From a checkpoint of a small mixture-of-experts model trained on Wikipedia.
Size: 14 layers, width 512, vocabulary 28680, 130M parameters.
Experts: 128 experts in each of 13 layers, a sigmoid router.
Training: a variant of Muon for the experts, 1130M tokens, 8622 steps.
Below are experts of layer 10 (counted from 0) of a mixture-of-experts language model. Rows are named router (the router's row for the expert) and show model dimensions 192-255. Each number is 200 + 30 x the weight over its row's rms, rounded and kept within 0 to 999.
After each expert's rows: "mostly gets" lists some tokens that are sent to it at least half of the time; "comes after" lists some tokens at least twice as common just before its tokens as in all text. This comes from a sample of Wikipedia text that the model never trained on. Tokens count by the router's weight.

# expert 94
router,194,189,170,186,160,172,163,160,271,160,237,155,249,148,182,224,170,197,161,220,213,225,234,167,174,146,229,213,214,139,190,241,211,208,179,209,207,188,228,189,169,176,216,222,224,213,137,222,190,155,214,229,211,205,227,186,217,174,209,162,231,170,202,223
mostly gets: "located ", "appeared ", "wrote ", "came ", "referred ", "said "
comes after: "was ", "is ", "were ", "be ", "been ", "are "

# expert 28
router,185,207,172,198,205,206,249,139,224,133,167,206,240,178,247,212,230,204,201,223,225,163,181,217,189,196,216,189,221,206,187,213,194,173,222,193,187,189,166,221,216,243,203,203,180,205,138,296,177,224,186,200,214,213,217,180,204,211,193,171,261,153,187,204
mostly gets: "CD", "HD", "PS", "NA", "CV", "NP"
comes after: "(", "| ", ": ", "$", ",", "N "

# expert 24
router,169,183,200,205,200,177,221,203,220,185,227,189,230,179,219,211,186,183,217,247,188,206,202,246,174,180,209,183,127,183,199,233,204,196,190,222,197,209,208,209,253,242,210,244,210,204,167,238,160,239,170,168,203,177,235,245,227,178,214,175,223,176,209,231
mostly gets: "Apps ", "77 ", "25 ", "74 ", "400 ", "60 "
comes after: "| ", ".", ",", ": ", "/ ", "–"

# expert 127
router,214,201,197,161,218,233,167,188,246,157,237,160,256,177,225,210,208,224,234,244,166,194,223,141,194,187,211,206,227,234,163,202,230,252,245,166,202,235,195,240,166,224,219,221,224,183,184,284,215,132,204,208,185,160,227,195,212,232,183,207,248,205,268,256
mostly gets: "Pts ", "Pld ", "gain ", "Players ", "Suborder", "Name "
comes after: "\n", ")", ".", "\n\n", " ", "=="

# expert 42
router,191,216,197,217,206,224,208,177,201,245,214,236,183,175,185,214,191,222,232,180,196,215,211,194,185,228,181,265,209,238,233,204,206,226,188,175,180,192,197,257,205,192,222,236,172,162,187,266,212,170,168,188,167,177,230,181,197,176,189,197,241,168,189,207
mostly gets: "century", "down", "mid", "later", "this", "0"
comes after: "–", "200", "201", "199", "202", "198"

# expert 7
router,227,208,181,188,171,214,233,206,226,151,150,169,221,175,132,170,179,210,214,240,236,217,193,210,216,211,151,212,170,208,189,183,177,215,181,174,189,186,198,169,163,223,211,193,184,183,187,262,216,232,182,215,211,240,174,248,268,196,200,235,177,170,202,232
mostly gets: "As ", "Member ", "chief ", "assistant ", "member ", "Chief "
comes after: "the ", "as ", "was ", "The ", "a ", "became "

# expert 125
router,237,206,211,166,188,195,193,122,276,175,176,240,190,178,208,206,215,184,235,163,244,229,169,197,211,174,239,165,180,159,204,206,202,249,216,203,181,243,192,171,215,165,222,274,193,176,189,205,167,179,209,219,246,222,200,242,209,159,233,149,221,201,199,252
mostly gets: "States ", "Democratic ", "Germany ", "Russian ", "Communist ", "Soviet "
comes after: "the ", "| ", "United ", "of ", "New ", "S"

# expert 32
router,152,198,186,217,194,250,187,140,246,215,148,207,211,155,177,211,171,179,151,223,145,200,240,161,190,228,178,241,144,217,186,174,226,193,200,188,190,211,242,233,175,217,198,204,198,220,170,257,216,170,212,182,174,206,213,213,229,213,201,227,175,128,182,231
mostly gets: "ni", "Height", "Cinematography", "Ni", "Ha", "FIFA "
comes after: "201", "200", "202", "| ", "199", "198"

# expert 124
router,186,262,207,148,174,265,211,137,218,172,178,190,230,185,188,196,154,207,233,259,177,265,213,167,210,184,186,238,186,185,195,179,212,188,179,232,170,180,189,227,246,196,281,254,192,227,132,206,203,163,243,209,143,171,219,233,240,132,214,188,210,210,222,229
mostly gets: " ", "• ", "mus ", "Operation ", "ris "
comes after: "\n", "| ", "\n\n", "Order", "Class", "Genus"

# expert 62
router,221,223,125,150,203,191,245,177,223,159,169,180,204,240,167,188,192,220,180,239,241,213,285,232,216,215,159,169,148,186,186,241,207,235,206,154,195,176,193,193,238,214,247,213,161,223,165,202,231,162,247,254,181,174,186,197,236,196,187,217,259,191,175,194
mostly gets: "being ", "been ", "be ", "was ", "were ", "newly "
comes after: "the ", "was ", "is ", "it ", "It ", "which "

# expert 84
router,199,207,200,175,181,222,187,159,195,198,237,175,204,153,181,228,155,232,249,218,198,196,175,187,174,176,189,203,164,191,210,190,191,216,206,240,175,170,213,202,166,172,212,222,200,198,184,314,141,181,220,209,187,183,227,209,220,221,211,199,243,171,168,247
mostly gets: "\". ", ".\" ", "\n\n", "). ", ". ", "\n"
comes after: ".", "==", ")", "===", "|", ")."

# expert 31
router,172,233,191,205,186,243,233,147,239,198,146,201,221,176,223,264,188,167,209,208,167,232,193,218,226,214,214,186,167,139,195,219,212,184,198,193,125,244,179,241,178,213,204,232,169,175,149,253,214,175,186,161,207,187,210,237,145,169,199,230,257,163,252,208
mostly gets: "In ", "During ", "during ", "in ", "throughout ", "entered "
comes after: "in ", "at ", ". ", "In ", "\n\n", "during "

# expert 53
router,186,165,213,157,210,244,191,205,230,215,152,167,176,216,175,217,179,244,176,242,212,218,237,227,164,221,195,191,151,232,165,215,184,233,213,189,142,210,195,239,241,207,174,227,186,155,173,229,186,173,217,211,202,129,236,256,213,170,183,171,208,178,203,158
mostly gets: "best ", "Best ", "largest ", "highest ", "first ", "great "
comes after: "a ", "the ", "with ", "had ", "an ", "his "

# expert 102
router,215,140,236,211,229,218,226,132,283,203,195,170,250,226,184,246,212,165,213,191,240,219,223,159,212,186,178,222,207,200,151,236,251,264,214,213,202,214,225,214,174,179,201,209,188,246,166,202,167,171,182,225,202,189,193,220,215,195,194,182,199,164,240,197
mostly gets: "Award ", "Albums ", "Best ", "awarded ", "Nominated ", "Nominated"
comes after: "| ", "was ", "|", "Best ", ":", "Award "

# expert 43
router,256,175,196,193,167,246,209,214,258,216,206,246,211,161,146,233,197,217,179,221,229,230,238,182,193,161,213,243,229,215,164,164,197,258,204,236,146,173,200,259,237,195,253,228,175,176,170,222,198,248,230,159,264,199,221,198,184,189,208,203,217,227,153,195
mostly gets: "windows ", "gl", "prec", "V", "T", "sc"
comes after: "the ", "|", "a ", "\"", "The ", ": "

# expert 120
router,163,160,176,181,215,190,194,137,240,155,197,176,213,177,154,251,168,216,205,188,218,184,254,172,224,192,172,235,191,238,178,218,188,219,241,207,182,231,264,209,210,164,208,232,237,206,160,281,173,210,215,171,247,149,255,230,185,177,217,174,271,250,241,193
mostly gets: "also", "\n\n", "predic", "defin", "gr", "interpre"
comes after: ".", "|", ")", "==", "=", "==="

# expert 126
router,226,179,223,186,135,174,186,132,228,186,237,145,199,176,220,236,156,196,190,237,214,187,208,188,150,226,165,203,192,183,207,235,193,256,209,235,141,153,222,275,203,217,270,213,179,155,150,268,166,218,169,143,201,178,261,236,187,188,201,216,228,215,207,201
mostly gets: "also", "there", "FW ", "Arthropoda", "There", "\n"
comes after: "|", ")", ".", "|---|---|---|---|---|---|", "|---|---|---|", "|---|---|---|---|"

# expert 75
router,197,190,232,194,188,234,186,208,261,218,190,209,244,184,179,239,165,194,193,172,202,218,159,227,209,151,164,185,197,146,202,213,205,231,223,202,201,219,246,212,234,162,256,202,213,211,155,223,201,210,237,188,232,228,167,229,232,194,187,223,221,179,215,179
mostly gets: "Sh", "Kh", "Zh", "Dr", "Z", "Ch"
comes after: "| ", ", ", "- ", ": ", "T", "("

# expert 48
router,177,184,192,212,178,168,183,168,227,182,193,196,226,139,209,236,209,182,210,202,240,166,173,220,190,192,235,210,167,173,216,227,218,241,228,194,225,167,229,183,235,172,241,217,158,194,130,197,165,198,181,230,157,177,208,213,197,188,221,141,166,186,225,257
mostly gets: "five ", "30 ", "65 ", "29 ", "four ", "32 "
comes after: "| ", ".", "–", ",", ":", "; "

# expert 52
router,240,220,220,191,205,163,229,152,200,210,182,221,231,173,172,169,145,240,190,224,177,225,234,177,195,242,234,211,146,185,178,192,208,245,176,192,185,199,218,236,197,168,251,228,177,239,143,269,195,226,184,154,172,186,214,206,192,188,199,168,188,165,200,204
mostly gets: "life", "tion", "century", "ation", "Episode", "government"
comes after: "the ", "201", "200", "202", "199", "his "

# expert 86
router,205,228,189,165,219,191,223,196,221,215,177,188,206,232,182,199,163,216,209,293,164,257,235,207,221,209,181,233,173,202,176,218,173,218,152,174,175,224,191,198,260,218,243,195,203,184,161,259,218,180,236,239,184,182,196,253,207,200,240,222,247,173,203,230
mostly gets: "Family ", "village ", "Battle ", "Night ", "hotel ", "group "
comes after: "the ", "The ", "a ", "\"", "National ", "La "

# expert 96
router,237,199,223,174,227,139,217,119,225,234,178,173,215,211,201,230,172,198,196,210,177,194,200,195,220,254,233,189,208,208,190,218,223,220,210,237,202,218,186,199,210,172,198,177,237,152,116,222,221,217,225,207,190,130,217,153,244,150,184,206,162,207,224,228
mostly gets: "World ", "Born", "Clade", "Label", "Phylum", "Country"
comes after: "- ", "a ", "• ", "an ", "; ", "A "

# expert 115
router,218,248,216,195,175,191,219,152,239,210,194,161,229,195,146,189,195,214,234,246,187,235,245,218,189,218,205,180,143,171,213,210,210,186,170,229,193,182,189,194,247,180,210,191,187,248,145,229,150,170,203,210,175,134,215,177,205,166,216,199,225,178,225,210
mostly gets: "Candidate ", "Apps ", "±% ", "Result ", "Votes ", "Notes "
comes after: "| ", "–", "|", "== ", "Date ", "No"

# expert 73
router,250,201,170,171,137,230,257,155,198,175,167,208,177,212,185,165,179,182,232,222,226,211,194,189,156,160,215,285,225,282,244,207,231,214,241,182,187,232,154,202,194,206,226,234,194,204,193,282,185,185,224,148,237,208,222,200,234,186,243,205,232,189,189,193
mostly gets: "trans", "dis", "contr", "Trans", "inv", "initi"
comes after: "the ", "a ", "and ", "The ", "an ", "s "

# expert 6
router,243,202,187,195,222,179,197,206,243,186,209,244,200,202,203,193,169,225,267,190,169,205,229,173,128,229,167,199,215,195,159,217,246,201,160,182,165,251,198,242,209,197,235,229,221,162,169,180,184,190,220,163,172,178,234,176,247,190,193,181,170,136,257,234
mostly gets: "• ", "Majority ", "Total", "})", "and ", "Website"
comes after: "\n", ", ", "|", "^{", "• ", "well "

# expert 46
router,187,193,175,193,157,232,186,133,185,189,211,202,236,245,238,235,207,176,236,205,257,225,197,201,202,200,220,223,151,172,216,219,164,221,203,191,187,152,207,184,212,226,250,226,175,203,164,185,192,215,213,208,219,182,194,256,236,187,156,221,222,166,222,219
mostly gets: "all ", "each ", "Many ", "All ", "those ", "these "
comes after: "of ", "in ", "to ", "the ", "from ", "for "

# expert 19
router,198,191,181,166,179,212,187,157,240,185,155,219,219,165,182,217,135,170,179,208,218,222,207,231,170,212,201,256,172,181,148,247,178,185,176,230,201,197,179,218,160,211,190,239,197,213,197,214,187,203,230,213,146,225,182,252,225,166,157,185,201,196,206,200
mostly gets: "\": ", "connection ", "latter ", "combination ", "equal "
comes after: " ", ") ", "0 ", "1 ", "2 ", "3 "

# expert 119
router,211,220,219,176,160,203,177,147,237,219,172,173,222,189,175,164,215,188,193,239,232,252,162,180,177,213,213,204,212,233,196,171,180,218,187,189,186,186,206,196,236,162,261,195,191,236,241,223,177,195,260,179,166,228,155,227,179,232,134,196,177,183,228,187
mostly gets: "ARG ", "GBR ", "Justin ", "Maria ", "SWE ", "Jean"
comes after: "| ", "- ", ": ", "by ", "USA ", "member "

# expert 44
router,155,209,173,215,203,175,223,168,238,243,200,205,241,191,159,226,151,196,184,203,145,209,216,214,200,172,215,225,173,239,183,210,234,222,219,211,160,161,204,198,215,153,170,201,154,147,186,269,203,173,222,135,203,167,198,199,214,185,203,180,199,192,206,216
mostly gets: "Im", "op", "Free ", "Op", "sup", "Sat"
comes after: "\"", ": ", "- ", "of ", "for ", "= "

# expert 17
router,221,222,206,188,138,157,205,141,218,158,194,194,205,137,169,211,180,202,223,257,209,244,172,162,151,212,207,254,205,163,205,239,212,215,219,175,192,204,245,215,214,140,201,176,185,210,133,234,167,160,212,177,251,174,189,260,203,154,172,200,218,208,234,219
mostly gets: "England", "Australia", "India", "States", "France", "America"
comes after: ", ", "in ", " ", "U", "New ", "United "

# expert 65
router,209,238,185,213,163,157,223,146,274,189,170,242,186,145,213,188,201,189,229,195,219,187,195,237,204,238,159,146,210,201,260,219,115,250,193,206,138,256,187,238,221,161,229,177,224,203,126,217,209,189,274,195,193,184,180,197,198,185,167,226,215,167,199,190
mostly gets: "Insecta", "sq ", "​(", "lb ", "​ ", "aged "
comes after: "–", ": ", "200", "201", "199", "198"

# expert 26
router,201,166,174,226,132,229,227,176,217,221,200,169,177,224,176,172,239,216,172,206,203,225,176,201,159,210,167,203,199,238,249,209,216,251,203,189,162,168,222,222,205,205,197,186,207,178,159,225,218,218,242,199,230,170,215,247,222,161,199,150,225,216,204,257
mostly gets: "== ", "used ", "worked ", "designed ", "working ", "studied "
comes after: "\n\n", "to ", "also ", "in ", "and ", "he "

# expert 35
router,226,217,161,199,161,203,198,183,208,192,188,190,181,183,210,265,190,225,195,218,213,173,230,169,216,240,228,182,229,194,206,229,204,203,254,211,161,225,258,212,224,199,245,170,183,151,170,256,213,216,238,194,182,207,230,203,258,212,167,196,206,189,189,191
mostly gets: "^{", "AR", "HD", "SE", "IN", "(#"
comes after: "| ", "the ", "(", "in ", ": ", "km"

# expert 51
router,242,246,167,164,113,199,210,129,231,214,227,216,177,171,206,257,189,212,174,232,203,213,209,189,186,205,228,205,148,217,183,207,213,232,256,204,175,226,247,188,214,234,240,230,149,162,166,274,207,190,231,229,220,187,235,238,190,189,144,190,208,235,192,247
mostly gets: "201", "198", "196", "202", "199", "195"
comes after: "(", "in ", ", ", "–", "In ", "May "

# expert 118
router,240,179,181,210,170,224,166,203,198,169,207,206,224,229,165,262,173,182,198,197,237,265,221,216,182,205,165,209,161,191,186,235,189,286,214,189,200,210,170,217,171,146,211,201,163,164,166,198,192,193,199,225,204,177,150,213,217,202,196,231,179,197,178,161
mostly gets: "Un", "Ref", "remained ", "was ", "being ", "became "
comes after: "was ", "he ", "He ", "It ", "and ", "is "

# expert 67
router,179,167,165,217,202,180,179,194,206,176,207,207,202,161,203,226,199,219,210,216,198,198,198,202,154,215,207,182,181,223,180,233,222,216,236,171,187,171,216,174,180,187,237,245,148,197,156,246,208,162,170,166,184,163,207,182,163,190,210,194,231,175,181,187
mostly gets: "over", "Over", "Paris", "eu", "Wall", "BLR "
comes after: "| ", "United ", "O", "°", "of ", "in "

# expert 21
router,212,223,222,173,184,197,188,190,235,177,161,181,256,211,180,247,189,229,252,197,163,192,230,214,201,219,180,193,156,164,180,228,244,183,225,212,199,204,247,181,168,206,193,153,213,195,163,210,224,159,231,213,175,204,216,174,192,200,141,203,199,223,172,184
mostly gets: "K", "Kn", "Mc", "Wa", "Bill ", "Ru"
comes after: ".", ". ", "John ", "David ", ",", "Michael "

# expert 56
router,184,180,177,128,165,254,263,201,202,201,189,200,208,219,191,213,191,212,259,244,230,157,195,161,187,244,203,262,170,198,201,192,198,215,199,136,191,213,231,245,226,166,193,185,199,217,196,243,201,189,198,222,183,184,247,250,193,159,234,177,181,189,219,242
mostly gets: "Coordinates", "=", "Starring", "educational ", "national ", "railway "
comes after: "- ", "a ", "s ", "an ", "The ", "'"

# expert 30
router,223,206,175,171,165,193,196,171,240,242,178,201,273,175,183,248,169,181,216,247,238,238,251,183,193,213,234,216,164,208,182,198,236,220,207,212,173,182,219,207,215,189,212,264,182,179,175,257,157,194,218,134,156,195,203,236,211,189,176,216,205,128,263,251
mostly gets: "', ", "Sir ", "GBR ", "ARG ", "starring ", "AUS "
comes after: "\n", "by", "\" ", "\n\n", "\n  ", "MF "

# expert 81
router,191,246,200,140,174,236,215,169,227,217,228,201,203,181,238,183,231,160,196,224,245,235,176,197,172,182,166,184,134,214,213,184,176,181,214,198,179,182,173,186,250,166,254,201,208,188,114,238,212,226,222,187,201,137,198,191,227,184,197,173,243,190,193,255
mostly gets: "He ", "She ", "she ", "he ", "they ", "They "
comes after: ", ", ". ", "where ", "He ", "and ", "that "

# expert 76
router,186,218,183,131,162,209,232,157,213,214,162,202,253,190,189,254,220,225,209,182,225,209,235,180,205,196,245,228,204,169,204,206,186,217,243,213,180,184,269,224,263,185,285,170,218,172,202,244,177,164,195,197,189,157,204,179,223,168,177,199,222,167,195,177
mostly gets: "Los ", "La ", "El ", "David ", "Fort ", "Harry "
comes after: "- ", ": ", "by ", "= ", "\"", "U"

# expert 104
router,184,202,155,206,161,224,223,174,212,222,185,177,219,193,209,217,150,228,194,247,178,186,202,192,234,193,200,179,169,223,194,213,161,230,208,228,187,214,235,232,194,179,221,255,146,192,143,203,196,148,263,175,217,175,213,196,216,145,203,229,234,199,202,239
mostly gets: "his ", "His ", "their ", "Its ", "Her ", "Their "
comes after: "of ", "'", "in ", "to ", "on ", "for "

# expert 123
router,264,247,152,180,178,243,199,151,265,198,230,214,171,171,191,220,188,212,143,224,206,240,158,169,189,189,225,227,188,209,215,183,207,247,248,203,175,166,199,202,264,173,262,271,214,131,167,262,239,197,202,186,173,124,229,195,213,212,171,166,216,177,209,199
mostly gets: "June ", "July ", "September ", "October ", "August ", "November "
comes after: ",", "In ", "in ", "–", "(", "."

# expert 99
router,162,147,250,207,191,190,131,199,251,188,235,169,248,189,218,184,174,148,183,257,243,207,217,229,175,193,207,178,204,211,133,230,181,210,178,232,223,174,247,162,172,171,209,224,176,175,148,195,213,203,201,154,213,208,175,189,213,192,229,159,223,196,183,199
mostly gets: "University ", "College ", "University", "Institute ", "Research ", "research "
comes after: "a ", "the ", "of ", "University ", "an ", "American "

# expert 15
router,199,207,201,210,204,205,168,185,256,190,178,185,228,139,204,235,180,219,248,190,161,243,192,205,226,226,174,184,193,178,164,259,197,207,232,163,205,203,180,202,201,216,182,263,170,221,150,211,199,226,230,171,166,235,191,209,218,177,175,144,219,235,203,185
mostly gets: "footballer", "www", "kg", "Gls", "Award", "player"
comes after: "201", ".", "200", "202", "199", "198"

# expert 14
router,217,180,207,174,207,228,168,179,231,207,158,226,255,141,250,234,177,232,205,194,227,185,230,168,183,189,211,175,179,254,175,240,173,213,231,212,190,207,213,208,226,152,147,198,210,218,182,199,231,167,225,146,173,167,207,212,218,146,196,221,195,200,219,239
mostly gets: "An ", "another ", "a ", "Another ", "del", "A "
comes after: "a ", "| ", "is ", "as ", "an ", "with "

# expert 63
router,175,190,173,229,188,236,198,186,258,194,163,212,237,195,210,256,226,225,231,241,213,227,174,131,211,193,148,189,165,190,234,208,200,195,219,171,179,180,243,194,182,196,216,234,170,159,142,218,149,207,225,188,209,190,204,202,216,177,225,218,219,226,185,212
mostly gets: "York ", "Los ", "Ohio ", "Texas ", "Boston ", "Philadelphia "
comes after: "the ", "New ", ": ", "of ", "at ", "The "

# expert 98
router,161,166,155,217,172,174,198,160,182,240,160,211,180,191,214,244,169,216,209,152,192,192,263,176,207,252,182,220,191,245,198,229,189,207,224,195,195,159,221,199,210,213,173,219,169,231,218,245,216,162,201,200,229,194,151,155,205,228,214,155,206,220,201,223
mostly gets: "km", "counter", "inter", "Ly", "hp", "kg"
comes after: "the ", "of ", "and ", "(", "The ", "a "

# expert 116
router,205,176,210,224,153,198,205,168,178,177,212,187,195,141,238,261,215,187,198,219,164,197,199,234,221,190,241,186,184,218,150,208,213,271,204,183,209,183,222,173,192,196,309,241,157,128,207,194,198,204,241,169,205,205,206,204,227,194,195,150,180,185,279,230
mostly gets: "Scientific ", "@ ", "|---|---|---|---|---|---|---|---|---|---|---|---|", "Communist "
comes after: "\n", " ", "\n\n", "MF ", "DF ", "\n  "

# expert 105
router,212,195,211,217,152,192,215,170,218,219,226,191,191,202,196,199,184,220,253,189,173,210,216,200,228,174,160,242,239,222,203,209,202,232,218,189,181,230,177,209,223,210,212,285,191,237,158,217,186,235,205,150,203,172,248,148,198,218,257,188,208,194,181,211
mostly gets: "12", "cl", "120", "17", "10", "13"
comes after: "| ", "; ", "(", "\n", ": ", "$"

# expert 69
router,214,206,144,131,228,179,188,179,208,170,170,219,190,144,179,258,191,222,168,211,201,172,172,188,180,186,185,214,165,261,174,194,223,202,212,197,158,224,227,252,255,180,189,255,181,168,101,219,164,188,202,142,210,169,193,232,148,199,196,192,240,215,208,215
mostly gets: "her ", "Binomial ", "Her ", "wife ", "father", "debut "
comes after: "his ", "s ", "'", "their ", "her ", "its "

# expert 108
router,250,199,262,141,97,179,168,159,213,180,172,205,239,151,199,152,152,227,206,234,199,231,148,126,154,203,180,213,131,192,186,221,215,223,253,204,160,210,220,167,204,146,186,206,213,222,194,212,154,214,184,175,209,206,252,211,247,227,203,219,206,201,190,268
mostly gets: "Many ", "Several ", "among ", "An ", "Another ", "Among "
comes after: "is ", ". ", "as ", "of ", ", ", "one "

# expert 70
router,179,174,151,225,199,186,243,214,208,233,210,241,210,181,214,196,156,172,205,244,236,187,245,182,161,233,193,260,186,240,201,180,209,193,237,211,198,198,203,236,254,246,243,196,177,228,229,197,197,196,179,215,216,193,234,234,241,152,200,151,193,232,197,220
mostly gets: "Sar", "Pal", "Az", "Mes", "Cal", "Turk"
comes after: "of ", "in ", ", ", "the ", "- ", ": "

# expert 113
router,214,236,199,150,224,199,202,200,220,166,168,236,154,148,213,215,184,211,240,237,185,220,154,219,182,177,202,213,189,206,208,258,213,204,230,198,173,154,211,235,199,221,192,200,185,223,113,221,191,241,201,202,214,238,213,220,176,176,232,135,200,160,170,256
mostly gets: "album ", "Note", "name ", "titled ", "song ", "third "
comes after: "the ", "The ", "known ", "first ", "3", "second "

# expert 45
router,231,228,173,204,196,241,135,175,240,263,168,158,175,177,146,208,150,156,220,181,208,193,205,198,143,246,211,210,187,218,190,283,184,182,203,271,151,223,251,256,236,188,217,204,185,132,183,283,199,204,184,206,166,189,223,182,217,179,236,176,185,206,217,238
mostly gets: "quarter", "roof", "play", "short", "track", "cross"
comes after: "a ", "the ", "and ", "s ", "\"", "=="

# expert 13
router,179,223,157,162,199,209,149,170,223,182,203,205,197,154,206,217,191,197,243,208,172,177,200,205,140,177,206,196,154,159,177,220,163,187,244,183,146,182,201,231,194,143,230,226,173,206,204,241,147,201,248,189,190,223,221,211,230,186,192,149,233,185,208,223
mostly gets: "However", "but ", "however", "Although ", "although ", "But "
comes after: ", ", ". ", "However", "but ", "however", "s"

# expert 18
router,205,198,139,159,173,210,190,140,208,171,146,185,211,171,231,245,132,260,188,223,233,173,189,224,157,191,200,200,203,177,139,238,177,181,192,210,201,152,219,214,234,157,231,184,161,215,88,266,145,233,252,147,188,182,200,197,167,194,183,211,208,181,157,204
mostly gets: "): ", ": ", "\": ", "→ ", "–: ", "=== "
comes after: "\n", "\n\n", "==", "\n  ", "===", "by"

# expert 34
router,188,246,153,175,249,241,187,145,220,226,157,172,180,221,166,219,164,196,199,203,162,243,243,169,162,271,215,189,166,154,186,202,153,256,245,181,220,171,171,199,258,250,219,225,162,188,215,236,185,205,206,197,184,164,194,187,197,204,208,200,233,172,197,211
mostly gets: "floor ", "rear ", "personal ", "physical ", "front ", "internal "
comes after: "the ", "-", "of ", "a ", "and ", "for "

# expert 16
router,217,215,209,171,161,220,245,204,192,220,227,211,187,203,183,242,181,218,245,202,256,273,162,221,149,171,184,169,187,176,235,183,198,199,216,152,189,149,187,220,206,178,189,195,204,192,209,251,121,227,272,172,215,170,179,196,145,218,203,197,238,243,200,240
mostly gets: "–", "⁄", ">", "‍–‍", "until ", "aged "
comes after: "1", "2", "3", "6", "0", "4"

# expert 79
router,136,197,232,169,191,233,163,211,251,204,156,183,224,144,181,255,173,226,212,207,242,213,221,205,188,164,216,219,181,190,178,209,217,202,195,166,137,241,256,199,208,247,229,210,186,192,203,194,129,153,256,196,166,163,257,209,219,165,187,134,189,165,207,187
mostly gets: "film ", "film", "← ", "premiered ", "Written ", "Density"
comes after: "\n", " ", ") ", "0 ", "1 ", "— "

# expert 95
router,239,214,199,174,196,195,180,157,176,188,176,187,197,202,170,195,175,166,240,240,180,233,245,208,153,261,193,179,197,195,151,225,195,197,224,146,185,212,239,214,220,209,256,261,165,135,171,217,139,212,267,206,203,155,186,191,259,164,174,188,200,226,211,256
mostly gets: "This ", "this ", "Its ", "These ", "His ", "The "
comes after: ". ", "of ", "in ", "\n\n", ", ", "that "